From a checkpoint of a small mixture-of-experts model trained on Wikipedia.
Size: 8 layers, 11.3M parameters.
Experts: 16 experts in each of 7 layers, 288 squared ReLU neurons an expert, 1 pick a token.
Training: a variant of Adam for the experts, 360M tokens, 7620 steps.
Below are experts of layer 2 (counted from 0) of a mixture-of-experts language model. Rows are named router (the router's row for the expert), up (a neuron's input weights, with its number) and show model dimensions 64-127. Each number is 200 + 20 x the weight over its row's rms, rounded and kept within 0 to 999.
After each expert's rows: "comes after" lists some tokens at least twice as common just before its tokens as in all text. This comes from a sample of Wikipedia text that the model never trained on. Tokens count by the router's weight.

# expert 7
router,187,215,256,227,211,219,210,194,197,227,192,176,258,186,192,198,168,197,192,226,226,226,213,197,180,194,202,241,205,212,184,189,188,201,192,197,220,176,164,227,216,206,202,181,193,184,220,238,197,179,237,211,172,226,196,215,211,204,229,201,201,171,201,199
up4,202,215,221,189,209,188,210,184,202,221,162,233,222,216,173,191,182,202,171,226,224,211,174,186,226,180,188,233,200,221,216,220,186,225,234,209,190,192,201,196,188,177,233,209,224,198,183,194,150,226,198,191,168,186,235,195,187,184,196,196,197,211,161,217
up5,169,231,227,180,202,203,203,217,206,210,192,201,215,194,210,184,205,180,200,178,216,195,263,175,153,200,213,223,203,180,199,206,216,226,194,180,221,220,211,217,198,237,191,177,208,213,193,206,213,173,183,197,167,226,215,246,201,214,220,207,201,195,180,214
up6,170,197,208,207,186,213,167,203,164,143,184,165,229,212,193,203,202,201,188,192,189,202,179,212,230,212,220,180,227,184,203,224,218,231,188,165,196,225,206,200,210,195,221,178,178,200,173,191,182,211,190,174,139,193,168,195,203,208,202,211,179,218,199,188
up7,206,184,201,211,200,220,206,188,211,208,214,168,210,165,182,194,175,179,191,199,206,241,222,204,179,199,189,195,204,190,178,254,220,232,203,193,182,184,201,213,217,205,206,178,180,197,203,202,163,181,207,191,199,205,196,190,223,182,180,238,227,184,177,228
up8,207,187,216,212,191,201,189,192,202,172,182,182,211,198,227,238,227,173,175,206,190,201,221,201,191,205,198,196,228,187,250,222,185,197,180,203,196,209,181,170,205,178,209,170,195,205,246,200,194,174,234,207,197,222,247,195,152,236,207,226,210,212,194,227
up9,175,175,238,212,228,187,209,198,177,210,212,219,249,224,204,188,201,192,205,215,212,197,236,203,217,199,193,217,192,205,203,186,171,195,177,199,192,188,218,211,189,221,193,193,171,175,187,162,208,180,216,196,185,238,190,195,229,205,210,211,229,193,215,202
up10,193,151,203,193,200,215,187,183,237,167,214,177,206,203,167,228,181,206,187,200,192,215,153,229,238,226,213,185,191,227,201,245,181,196,204,195,237,214,207,194,195,228,181,195,219,218,193,196,206,210,168,181,213,197,184,204,184,205,196,219,221,196,193,192
up11,194,201,207,211,195,240,208,194,198,200,166,191,203,188,183,193,185,223,224,172,223,218,197,221,184,180,198,164,163,199,177,185,139,182,216,200,192,199,182,172,166,181,221,181,224,221,209,212,207,223,182,205,226,197,224,229,181,186,229,212,214,186,205,195
up12,184,191,223,198,179,205,190,207,183,200,146,166,219,199,216,215,163,229,232,186,181,214,197,235,219,221,206,200,185,184,165,227,201,192,205,210,173,197,203,184,219,217,184,187,205,161,219,222,219,194,208,233,211,196,166,197,223,164,201,202,211,229,196,218
up13,214,230,198,178,218,193,147,226,201,178,192,234,242,236,201,205,180,200,213,179,183,197,184,193,182,229,225,230,223,201,161,175,215,200,216,191,178,218,223,193,174,194,198,189,171,221,190,173,229,205,182,199,150,253,191,234,194,183,168,194,177,205,184,190
up14,214,220,242,181,215,184,215,184,167,193,185,205,185,213,186,184,218,202,169,216,176,204,197,176,191,223,181,248,210,221,211,152,172,209,205,215,171,220,198,207,169,223,175,203,146,202,215,181,197,182,241,175,174,233,201,198,188,213,191,213,228,192,189,216
up15,168,185,202,222,232,208,190,240,191,191,194,183,243,210,192,184,153,187,208,177,189,226,190,200,186,178,217,203,192,175,216,212,222,186,236,198,171,184,231,203,204,203,170,185,195,185,190,176,223,199,203,211,178,179,247,203,192,161,218,179,209,180,221,219
up16,198,183,206,210,208,234,209,225,202,211,212,225,225,225,200,218,146,179,176,189,222,220,189,221,214,170,183,212,225,180,209,220,203,221,190,192,217,236,203,199,183,219,248,216,178,209,212,191,241,193,218,202,168,202,207,204,201,206,196,214,180,186,202,205
up17,178,213,172,238,218,193,204,191,249,192,135,195,226,224,218,200,198,215,212,223,178,197,225,178,239,234,251,191,185,214,224,184,202,216,229,161,216,211,200,201,201,196,236,161,188,188,165,211,192,156,209,200,174,205,205,197,171,195,190,185,203,208,182,204
comes after: " the", " a", " The", " his", "'s", " an"

# expert 0
router,181,177,220,216,202,192,201,202,193,217,175,205,223,210,196,209,192,187,211,190,223,240,206,207,235,202,223,216,188,202,198,205,179,210,197,165,208,176,217,189,199,213,221,175,191,186,198,208,244,187,209,159,191,233,179,210,177,201,203,232,189,218,196,211
up4,178,182,208,197,211,195,237,202,201,200,237,189,196,185,205,194,160,225,233,218,192,209,170,222,223,195,216,218,195,237,159,183,206,194,205,207,237,188,187,223,224,200,199,201,177,186,187,220,201,134,207,208,169,164,187,192,212,215,175,176,197,208,205,204
up5,170,224,182,195,234,211,154,186,202,220,208,198,236,199,216,214,218,248,214,168,198,194,195,166,196,166,206,188,225,201,180,216,206,258,206,182,188,233,201,218,143,184,187,192,188,212,175,181,202,170,196,184,180,230,210,185,185,221,168,205,179,171,182,185
up6,186,196,194,197,223,214,176,221,205,194,198,184,182,199,193,166,209,206,227,218,247,176,217,197,208,194,239,183,211,194,221,187,184,202,226,157,200,175,164,216,212,252,200,191,235,201,220,200,231,202,233,198,190,250,192,193,197,217,178,242,210,173,160,197
up7,169,187,203,199,213,208,197,170,193,205,219,206,217,167,202,202,225,193,198,193,183,207,179,172,191,200,230,209,198,208,208,223,202,239,231,190,255,192,208,200,209,233,194,198,185,211,199,179,189,218,232,169,182,245,216,205,188,210,207,239,194,200,210,214
up8,183,196,193,192,203,234,205,217,196,236,215,200,197,190,182,231,198,186,211,202,188,206,191,168,215,233,227,222,208,202,211,159,177,226,199,208,224,214,211,220,181,190,219,194,166,196,168,206,224,204,197,206,196,222,184,225,180,185,204,219,186,213,228,211
up9,179,214,206,221,196,174,240,217,211,179,178,213,180,152,208,215,204,234,228,197,204,186,236,200,188,227,208,195,175,201,164,185,189,200,216,214,199,207,214,214,187,180,211,186,203,187,197,183,211,186,223,212,163,203,202,189,194,190,199,221,178,196,203,207
up10,212,210,231,183,196,187,173,200,212,211,196,220,227,177,200,181,219,221,188,223,210,190,178,206,218,176,191,217,184,195,226,208,184,177,235,198,204,196,203,217,191,206,194,191,209,195,179,216,198,175,206,213,208,211,189,192,200,181,186,206,206,177,195,192
up11,207,189,232,201,235,200,183,218,199,201,227,166,198,225,199,197,198,210,188,212,189,216,255,213,229,211,196,183,211,208,212,203,191,201,177,205,210,167,207,197,221,262,177,186,165,192,187,205,195,196,228,190,187,209,215,204,208,207,215,214,208,252,211,218
up12,242,190,238,220,220,233,194,183,211,210,224,171,264,185,191,199,171,177,194,187,193,194,171,208,194,191,191,200,185,236,179,207,196,200,253,193,236,205,219,203,202,203,193,188,220,211,227,186,183,200,218,215,214,206,205,225,178,188,196,197,239,173,184,222
up13,209,200,202,191,229,170,206,233,176,183,185,214,221,174,188,238,206,186,211,183,175,190,202,206,221,224,198,208,211,219,189,177,209,194,207,217,158,190,235,190,174,207,198,204,214,227,185,207,197,166,216,192,190,187,179,201,203,228,186,196,186,192,233,199
up14,195,216,188,175,195,207,203,237,173,204,202,191,215,217,183,196,143,214,209,176,243,175,197,195,178,222,174,199,191,178,204,200,204,195,185,170,209,195,220,180,223,205,216,193,183,209,212,228,223,220,218,185,206,200,192,224,204,177,204,217,207,202,216,156
up15,201,217,203,213,202,178,205,207,225,202,178,201,205,175,177,215,213,173,189,188,180,225,208,177,234,186,197,205,197,225,179,170,204,182,209,194,190,199,256,170,222,173,221,198,195,181,214,188,219,172,212,186,156,173,191,238,191,195,210,215,199,200,153,182
up16,187,191,196,222,195,177,195,203,199,216,190,186,196,194,208,187,174,164,208,203,209,191,202,221,197,182,221,225,209,226,179,222,211,212,188,200,229,225,202,193,178,186,249,174,178,211,217,209,220,194,195,191,175,219,180,206,240,199,197,194,174,185,195,207
up17,213,194,204,227,186,195,218,200,210,231,216,201,200,203,206,189,187,179,200,229,203,208,221,233,178,192,211,195,176,199,241,161,198,221,231,198,205,170,193,214,177,201,238,178,212,209,197,195,221,177,200,194,221,202,232,215,181,234,218,177,141,184,195,197
comes after: " |", ";", "|", " 3", " 6", " MF"

# expert 9
router,221,206,238,224,211,215,214,188,194,198,190,172,249,196,222,213,189,171,198,214,228,230,227,194,229,194,213,239,206,222,192,222,189,241,231,176,236,176,206,191,203,197,201,175,187,184,197,228,194,191,214,174,171,207,216,226,175,194,216,233,191,186,185,204
up4,187,203,198,228,220,218,200,230,191,224,202,208,200,181,203,208,214,154,219,211,186,224,196,155,199,211,203,212,170,195,191,186,220,250,184,191,204,142,196,225,169,173,234,189,199,214,197,209,197,187,194,159,170,217,205,193,259,223,171,201,229,242,199,198
up5,196,178,207,244,209,196,213,230,175,186,186,207,211,230,179,195,179,215,190,204,210,229,190,183,208,201,202,193,199,219,188,140,206,203,221,206,243,239,192,169,183,195,231,193,180,210,210,171,196,180,229,190,209,237,255,192,215,217,177,194,211,187,191,220
up6,196,179,212,206,187,179,221,220,220,169,231,218,202,181,217,219,207,197,212,163,194,240,196,202,196,235,203,193,191,187,162,184,144,214,153,210,211,180,202,206,177,199,206,187,234,209,209,194,218,166,234,193,213,183,214,196,191,189,217,184,186,168,203,176
up7,186,192,218,180,202,227,225,184,211,195,209,224,218,195,199,250,186,197,198,210,220,211,233,200,203,179,224,220,198,173,195,161,186,232,198,204,192,244,167,189,174,201,184,198,188,192,215,221,208,209,185,163,223,230,219,225,176,189,246,228,180,186,196,210
up8,223,191,212,192,209,233,215,216,186,188,177,187,233,194,200,194,198,197,231,206,206,207,185,189,164,168,193,198,192,191,160,203,169,230,183,193,221,165,182,158,189,193,227,202,199,167,210,193,200,207,214,221,210,203,248,210,176,202,195,188,189,204,189,174
up9,218,197,182,190,189,174,224,234,216,192,227,221,225,151,213,215,202,195,179,192,157,168,190,231,186,213,203,197,209,183,207,187,174,202,206,205,194,195,170,199,189,203,187,176,201,204,200,201,189,200,198,229,215,215,196,193,182,219,216,209,199,205,199,159
up10,199,198,203,196,199,212,230,182,212,239,194,175,198,188,198,185,202,186,172,189,198,208,204,182,220,223,213,223,248,207,159,211,192,231,204,191,186,168,196,211,154,227,199,214,203,180,186,215,211,204,250,205,161,218,192,184,179,170,240,244,185,180,177,229
up11,211,223,198,196,200,172,213,181,174,221,196,225,220,213,199,189,208,205,195,229,204,224,191,202,164,198,208,194,156,203,204,206,182,238,195,201,172,172,210,207,172,205,194,199,227,223,214,202,187,192,158,211,218,179,216,225,180,212,221,216,197,181,178,170
up12,179,181,193,216,198,176,226,199,208,199,191,202,247,218,207,221,147,194,208,220,234,210,183,178,188,208,186,240,209,206,191,212,157,211,211,184,197,224,222,214,201,207,190,175,230,203,194,207,216,173,213,159,176,196,207,203,195,205,212,215,195,254,188,222
up13,152,218,234,226,203,187,192,201,183,193,202,218,207,194,193,194,192,224,206,193,176,214,199,183,217,219,196,243,202,176,248,178,208,229,185,207,208,216,214,205,199,197,198,214,189,182,170,212,181,209,207,239,199,248,217,192,166,207,206,183,195,236,182,196
up14,202,207,176,178,195,213,167,238,214,196,211,227,188,205,218,194,199,178,221,201,233,176,195,188,168,206,200,188,206,207,189,224,183,202,204,172,204,226,201,172,194,198,222,199,178,198,217,195,227,205,240,153,157,215,194,240,215,165,224,220,189,184,179,187
up15,169,228,216,185,221,184,221,204,196,229,195,170,218,185,189,201,172,185,155,191,236,220,232,167,179,177,203,230,157,215,195,196,193,245,165,182,197,175,209,216,230,210,200,200,236,193,212,175,188,218,196,218,187,228,205,223,214,194,220,209,197,185,183,226
up16,203,178,210,188,236,208,179,240,175,209,202,160,239,156,211,215,224,217,169,194,179,245,227,204,183,191,216,185,212,241,215,210,197,229,191,196,209,203,197,215,227,237,200,209,179,192,185,212,211,176,233,201,207,220,188,244,244,188,215,217,189,210,194,155
up17,190,190,238,176,206,183,202,196,182,178,214,217,206,224,185,219,146,210,169,186,201,202,174,204,231,180,217,207,223,193,185,148,200,167,177,209,175,220,254,170,189,217,173,185,197,185,167,240,206,217,195,220,177,197,211,216,212,201,195,209,214,250,155,202
comes after: "\n", " as", " is", ",", " of", " was"

# expert 13
router,209,225,206,197,197,218,192,198,211,235,155,179,214,193,196,194,188,193,227,218,215,190,210,191,192,210,232,233,216,207,199,195,174,209,210,163,218,160,219,207,197,217,213,171,197,173,218,190,221,154,188,189,205,219,222,208,190,198,205,188,182,203,185,190
up4,189,199,187,206,209,246,164,213,184,195,198,169,205,168,185,223,167,232,229,201,190,170,212,187,177,208,228,187,183,214,201,136,193,187,192,185,227,221,224,212,231,215,186,206,175,196,201,199,194,215,199,216,219,188,225,202,184,204,174,179,214,196,199,225
up5,191,191,189,209,178,199,231,216,216,226,197,174,189,155,207,219,199,156,182,212,187,212,219,223,207,165,201,171,214,231,163,163,220,223,201,225,187,200,200,199,217,218,212,175,153,204,184,192,187,218,213,220,215,229,186,206,232,224,198,185,180,180,219,212
up6,195,177,227,200,181,213,211,195,207,190,208,195,206,191,188,207,193,231,181,206,190,182,158,154,193,227,192,212,177,229,161,217,198,206,203,192,207,179,168,209,226,199,218,178,202,177,213,205,189,229,176,217,209,191,227,233,182,169,173,205,218,145,207,221
up7,212,203,198,207,221,167,215,172,214,199,201,180,216,224,190,197,189,181,199,223,216,209,171,158,167,215,196,246,200,153,194,248,217,210,194,191,209,182,172,213,214,228,205,206,170,211,191,211,197,199,207,230,144,201,224,212,192,224,222,194,188,244,188,202
up8,172,186,224,218,219,233,214,174,198,200,187,172,213,187,193,213,170,194,219,180,235,198,212,199,214,218,222,200,180,203,172,185,199,194,216,207,196,187,172,190,155,181,181,166,189,216,194,210,193,204,202,207,201,224,211,176,145,198,230,187,187,187,203,219
up9,187,214,209,205,230,203,204,176,213,185,159,197,208,223,200,173,212,205,203,178,212,209,187,203,195,170,216,210,205,187,177,220,216,231,214,175,199,155,239,206,192,196,201,205,195,178,198,207,171,236,230,181,196,213,240,194,187,214,203,218,169,165,200,211
up10,200,178,221,190,215,212,193,209,190,199,182,251,180,221,221,219,211,198,213,185,239,198,206,234,225,235,210,215,222,192,197,201,194,213,185,199,179,207,184,191,189,215,236,217,175,183,211,211,236,204,196,171,217,198,200,196,230,217,240,226,189,189,189,231
up11,182,177,198,199,184,249,233,219,235,186,190,214,183,197,175,222,210,175,187,158,208,223,218,207,190,223,198,196,237,191,220,210,201,189,178,141,211,154,204,181,159,193,148,214,191,196,217,215,210,194,179,173,198,198,207,236,184,206,231,185,180,222,167,188
up12,199,186,196,220,200,171,227,191,234,155,222,179,215,182,203,196,230,200,226,223,219,218,199,159,217,235,179,214,195,229,194,239,177,215,184,181,193,252,190,231,217,196,221,195,225,175,221,214,220,190,177,185,199,193,182,189,187,224,193,205,182,181,221,243
up13,235,171,225,186,179,230,194,211,176,182,191,196,204,185,181,207,193,193,210,185,202,190,196,180,153,241,205,219,204,221,197,179,201,195,204,223,177,196,191,214,225,221,194,190,163,167,229,235,210,182,179,186,194,205,215,213,165,225,172,213,164,221,228,198
up14,183,202,206,201,195,230,192,168,184,201,217,196,195,168,220,193,210,208,174,161,193,186,189,181,226,179,192,210,188,235,183,222,220,188,187,190,241,174,168,197,194,202,178,169,218,180,176,220,206,210,182,199,210,228,176,190,226,217,187,192,185,245,184,190
up15,211,204,196,223,213,179,193,201,191,189,158,180,202,221,239,225,226,185,226,209,186,247,180,210,185,205,201,171,217,212,183,202,200,257,220,200,178,216,195,182,191,210,216,202,184,171,218,182,203,164,230,193,152,238,221,187,198,200,169,204,230,172,176,205
up16,210,193,212,206,178,211,213,182,207,240,158,173,197,200,209,208,198,189,205,221,191,210,204,212,194,168,206,193,207,210,189,222,177,225,190,178,233,153,209,198,231,220,183,175,220,197,176,193,190,214,174,209,198,227,174,185,169,210,189,208,178,189,155,179
up17,183,181,192,192,201,211,208,236,220,215,197,181,208,215,206,199,214,189,201,197,235,195,231,181,188,182,179,248,212,171,199,211,196,243,196,212,238,199,168,175,180,178,209,190,194,211,196,201,200,191,195,192,192,233,157,223,220,225,196,217,192,237,170,171
comes after: " of", " in", " to", " from", " for", " on"

# expert 2
router,202,219,205,178,241,185,183,168,203,227,169,196,212,207,194,209,161,200,189,197,255,229,211,195,230,159,197,242,194,210,203,172,203,235,182,181,199,206,240,213,189,247,230,167,199,192,188,188,219,199,196,195,155,230,206,230,199,203,221,217,204,226,187,184
up4,196,245,201,184,233,204,222,219,177,212,207,191,229,218,162,203,179,191,210,181,226,194,162,168,227,217,196,179,181,236,193,155,212,196,185,192,187,192,206,176,201,203,213,180,205,226,209,182,215,144,210,211,191,218,232,207,181,203,243,229,175,215,198,189
up5,179,181,191,202,232,184,193,174,165,197,176,213,183,198,218,194,188,229,194,221,180,222,214,202,217,185,182,193,175,216,217,210,185,211,178,216,175,196,209,226,214,225,142,217,158,212,177,189,203,201,202,182,200,207,179,238,198,236,230,184,178,186,202,225
up6,198,195,208,192,233,187,205,192,190,198,170,192,196,198,196,231,188,203,246,224,166,178,209,179,208,205,181,190,245,196,167,189,176,211,199,184,214,210,223,217,229,183,184,220,168,170,208,217,216,195,212,208,199,154,193,218,197,195,250,209,202,183,223,206
up7,223,198,238,183,218,215,195,216,225,227,180,201,197,171,199,236,168,214,239,200,174,193,172,180,186,205,200,195,172,202,183,200,196,167,221,172,185,165,203,200,186,174,190,208,200,191,178,212,199,186,187,208,191,191,204,222,192,189,181,194,162,190,204,208
up8,199,242,169,172,229,196,225,190,228,215,198,207,228,213,212,254,198,186,203,197,227,196,185,207,214,175,195,201,242,208,210,175,176,216,207,171,192,202,223,205,170,219,237,171,179,202,168,194,202,176,216,171,188,240,207,194,195,170,180,192,182,194,165,190
up9,171,202,216,204,208,188,191,178,213,203,214,169,186,175,183,204,165,225,183,190,183,227,212,185,174,204,195,181,186,194,190,169,191,178,189,208,225,172,200,173,199,177,240,218,162,184,168,188,215,183,182,174,185,184,193,209,196,215,208,215,165,221,171,184
up10,209,198,213,212,182,227,190,198,220,195,191,209,225,193,207,239,189,260,182,179,177,198,188,224,206,221,204,201,168,164,207,198,173,187,223,222,192,163,221,211,184,173,238,179,180,192,227,199,212,184,234,214,181,181,163,214,162,203,183,202,202,215,230,177
up11,210,199,228,181,212,179,210,204,187,193,242,205,193,204,183,194,173,198,190,229,230,180,221,175,218,149,224,244,195,208,205,199,214,188,193,185,205,216,227,203,200,226,171,181,189,206,216,186,218,227,204,202,157,183,213,246,167,191,196,242,193,194,191,198
up12,202,198,202,193,207,224,192,183,210,197,191,232,190,221,222,227,176,224,167,213,231,181,181,216,208,188,196,243,166,184,204,184,207,240,212,199,193,198,219,176,153,217,186,177,196,198,199,198,205,195,231,198,172,196,193,172,189,218,229,230,153,195,221,192
up13,198,203,180,177,188,181,213,212,221,237,181,183,201,159,192,223,185,162,167,208,225,248,196,232,195,215,215,180,185,170,248,194,205,230,193,225,209,217,178,199,192,209,185,165,167,189,191,205,221,183,214,203,170,233,178,197,176,213,215,193,198,203,158,201
up14,188,209,213,194,187,201,222,185,187,267,173,194,209,208,177,199,191,201,202,240,187,180,211,178,203,202,183,201,224,177,197,196,176,189,209,207,207,201,171,201,200,186,233,195,234,164,183,206,223,199,269,206,151,206,230,219,225,216,201,212,165,200,192,187
up15,228,193,217,186,207,214,212,207,219,173,188,189,226,217,192,216,218,210,225,191,196,185,222,166,219,220,200,197,189,196,211,179,200,202,218,221,172,194,226,196,193,222,207,176,208,205,194,185,225,138,185,169,175,254,214,172,187,182,214,206,196,233,187,242
up16,188,178,200,184,242,197,171,232,174,186,183,175,195,193,187,186,179,240,211,219,183,238,195,198,190,186,178,223,165,230,183,167,227,154,179,186,182,188,210,201,170,193,186,170,208,205,193,183,208,216,194,195,172,218,221,233,208,207,206,221,190,211,228,199
up17,216,203,193,176,208,180,201,214,197,234,164,233,201,180,198,222,202,178,252,181,194,202,214,188,227,204,188,205,200,196,221,215,201,201,218,184,190,194,209,205,196,215,225,213,194,200,214,197,223,194,212,190,188,186,211,251,192,200,229,200,197,209,216,175
comes after: " L", " K", " H", " R", " B", " D"

# expert 1
router,198,210,244,197,215,203,212,208,200,216,191,189,212,198,202,205,156,171,188,218,229,240,193,184,229,199,220,239,210,219,203,197,154,206,219,187,207,180,215,201,194,232,218,169,215,189,195,226,203,179,193,200,168,207,191,207,183,172,215,218,207,231,167,198
up4,144,174,208,211,220,208,227,226,167,216,199,205,242,207,219,186,205,188,229,232,223,206,242,232,207,175,178,196,154,213,195,231,171,194,227,203,186,165,190,226,224,186,200,196,200,189,229,202,196,198,215,215,194,196,218,213,201,196,237,191,186,212,202,182
up5,196,199,200,176,200,202,190,216,206,250,167,226,184,193,179,231,218,205,176,198,196,216,189,180,216,199,228,188,194,205,179,185,190,194,179,208,218,237,251,194,201,221,186,185,210,205,217,216,222,205,186,199,182,224,250,212,214,209,193,231,182,229,194,185
up6,166,193,210,179,191,191,218,205,204,197,216,187,211,223,195,197,182,195,201,206,267,212,186,175,180,177,207,190,163,224,237,190,155,180,196,202,200,199,199,183,179,240,177,191,217,211,215,185,231,215,201,179,195,203,204,205,232,206,176,203,214,199,186,217
up7,187,205,194,176,206,215,210,203,219,218,215,173,188,233,193,208,206,233,184,181,201,225,164,220,191,181,214,192,203,173,196,182,149,197,201,202,209,194,192,207,217,167,216,194,194,210,192,192,195,193,226,216,178,202,187,218,215,205,240,199,191,204,207,196
up8,216,181,232,218,193,225,200,218,210,203,183,224,194,161,209,231,223,209,202,217,186,192,194,164,206,187,213,198,162,211,163,221,224,196,186,202,237,179,195,178,194,186,188,205,211,230,208,207,201,216,194,202,192,173,218,191,208,193,181,182,189,200,200,200
up9,165,219,188,194,177,215,193,188,209,236,209,229,200,169,211,216,183,186,185,230,238,198,212,189,232,209,195,188,173,217,205,190,178,195,171,170,184,187,202,211,186,206,229,191,194,162,192,234,165,194,208,181,225,180,234,199,215,205,192,209,237,170,178,197
up10,207,185,228,197,183,226,167,176,196,190,194,184,187,230,215,194,175,235,180,229,208,186,236,187,207,191,195,230,214,172,181,203,189,199,196,177,184,223,228,230,171,194,200,205,195,207,208,196,207,146,219,175,155,195,168,188,177,189,207,221,176,194,205,210
up11,213,191,238,181,196,195,228,206,211,204,221,201,213,213,212,213,186,192,166,204,239,204,178,222,209,175,233,187,199,203,208,210,198,204,205,202,200,217,205,206,136,231,224,182,219,200,201,189,218,146,221,215,160,200,219,192,193,215,215,233,225,200,205,170
up12,157,191,221,185,155,195,223,210,232,233,201,205,218,189,201,232,168,176,171,164,225,226,215,198,184,207,213,214,183,211,209,160,221,188,193,201,182,196,247,198,221,181,200,173,210,190,209,165,185,212,229,218,191,241,225,184,217,185,211,204,197,210,213,195
up13,212,174,220,191,183,183,208,201,192,214,192,184,201,187,205,191,199,215,193,175,195,226,238,212,220,212,233,220,205,226,226,203,202,215,187,180,217,189,214,211,214,227,230,195,218,193,200,187,198,191,211,200,209,175,165,207,181,215,222,226,232,197,169,165
up14,237,205,216,192,204,169,206,237,205,209,156,182,184,173,205,210,215,230,226,189,181,195,217,170,203,186,202,210,203,203,217,221,212,216,208,196,192,206,218,204,148,223,185,185,192,204,166,173,200,202,165,214,198,185,187,179,191,191,214,209,203,207,215,194
up15,202,179,225,205,228,190,215,201,220,176,194,201,209,214,190,199,194,197,176,225,222,208,215,164,219,215,216,228,200,211,201,160,209,246,217,203,229,210,182,164,217,243,196,185,150,197,210,220,194,213,200,210,229,214,171,193,189,164,243,192,170,215,167,223
up16,197,207,211,221,220,223,186,163,208,219,163,180,228,204,198,220,189,189,197,178,225,168,225,197,192,205,277,206,194,194,202,210,180,228,221,188,221,176,185,179,192,187,206,181,189,194,188,204,218,165,193,174,205,218,206,237,192,195,215,202,197,200,187,224
up17,210,184,176,210,201,199,198,208,207,199,208,159,202,188,187,232,177,154,200,169,209,204,202,226,220,141,194,204,196,168,225,209,187,219,186,184,196,209,206,174,197,207,173,206,194,204,218,202,198,217,196,201,188,203,178,189,191,191,219,196,202,191,237,202
comes after: ".", "\n", ").", " In", "\".", ".\""

# expert 4
router,184,230,217,214,220,234,200,216,191,226,190,202,230,203,198,219,223,212,217,194,199,172,179,208,166,183,218,199,212,227,205,172,160,200,205,162,222,185,257,176,177,205,214,183,189,166,212,192,209,185,232,162,197,205,236,210,205,201,209,225,214,189,174,195
up4,193,174,214,175,199,207,205,240,205,227,183,211,185,213,170,233,192,233,224,171,172,178,165,210,208,214,205,224,177,170,191,201,193,170,209,184,191,190,228,213,173,216,191,196,202,232,169,189,212,201,205,171,166,187,210,224,232,204,223,206,205,196,178,202
up5,193,200,204,202,202,204,216,184,170,241,202,214,191,189,166,193,192,218,230,206,177,211,211,227,229,187,208,201,212,197,193,204,165,196,208,207,212,217,218,170,161,217,211,190,188,221,161,196,188,194,204,225,165,207,139,197,161,198,189,217,182,186,184,183
up6,212,223,210,190,239,214,211,201,196,217,235,189,202,240,201,221,218,231,203,216,200,201,179,219,197,197,196,211,201,250,213,195,198,187,181,187,205,203,206,179,183,203,249,177,191,206,184,178,205,187,169,201,198,194,227,226,228,192,195,196,172,177,194,189
up7,234,210,213,188,220,173,211,196,209,211,205,201,200,188,199,184,189,183,180,251,196,200,215,179,187,201,235,195,183,188,198,215,201,191,182,192,197,171,243,227,211,208,254,187,200,231,149,181,169,183,193,207,205,204,224,210,187,216,217,206,189,191,214,216
up8,178,181,206,205,188,222,204,183,236,217,153,220,188,206,223,182,173,218,206,223,225,215,197,210,219,183,190,197,249,197,201,199,163,196,155,179,199,186,176,215,189,210,194,187,164,215,195,204,198,197,187,189,191,235,195,195,199,201,223,179,216,206,211,169
up9,217,230,231,180,203,218,195,181,173,191,179,214,194,207,210,211,204,202,207,178,207,181,192,197,193,188,201,211,168,212,191,202,199,218,242,186,193,208,224,200,200,221,207,165,210,186,207,193,235,225,209,195,185,194,206,225,208,159,170,208,219,208,186,213
up10,198,204,195,199,197,199,167,219,221,205,175,178,230,189,208,227,203,170,183,171,225,178,185,184,190,196,199,207,218,201,195,189,170,221,211,189,197,209,225,200,192,229,209,183,224,193,161,194,189,216,151,229,190,225,212,212,197,193,195,208,207,175,206,194
up11,194,232,197,213,180,225,216,196,185,182,201,215,199,226,205,203,208,183,206,192,229,180,228,208,204,193,265,205,214,198,204,190,219,209,167,184,193,209,199,191,175,222,261,196,185,196,208,183,207,222,169,181,198,238,193,234,213,174,216,195,206,215,218,205
up12,180,240,205,187,198,194,204,195,179,215,204,179,191,190,199,199,197,179,206,198,186,178,190,228,207,201,208,228,204,174,202,215,195,184,173,212,167,156,213,202,209,180,253,205,171,174,201,224,181,187,224,177,192,208,222,197,196,202,188,256,203,163,206,233
up13,207,207,196,199,201,210,210,229,211,193,199,173,190,180,176,203,199,213,251,193,187,198,211,232,184,187,227,197,216,159,185,213,209,193,186,204,181,193,203,199,188,232,184,207,186,205,213,225,199,202,215,225,187,235,190,213,160,191,202,200,152,217,208,262
up14,179,207,215,199,218,230,191,224,242,184,216,199,244,197,200,250,234,177,173,189,207,163,222,175,184,205,203,203,185,189,212,215,196,219,197,197,218,185,186,195,215,180,221,174,195,219,208,204,229,176,199,184,226,213,228,200,209,182,229,182,194,208,205,211
up15,219,207,212,194,210,208,212,242,222,211,182,204,228,199,170,207,207,170,192,179,206,186,222,209,189,201,179,184,213,197,186,175,219,208,184,200,258,223,208,183,191,174,215,213,202,226,216,207,222,202,210,183,213,196,179,208,207,222,230,230,199,169,211,233
up16,201,232,214,176,213,226,214,211,203,200,213,187,196,179,211,200,183,189,208,249,241,216,204,187,191,185,188,212,204,251,186,248,159,176,214,189,215,168,190,210,201,234,211,212,164,198,209,215,177,181,242,220,212,205,195,203,221,193,225,233,235,208,215,208
up17,183,201,209,239,184,175,182,232,222,193,177,220,191,190,188,216,218,220,227,200,208,196,193,161,209,230,222,205,206,198,156,211,189,234,208,179,203,204,217,184,194,181,216,188,197,209,202,190,197,192,211,205,198,194,191,218,209,216,237,212,218,195,193,194
comes after: "-", ":", "|", ")", "=", "_{"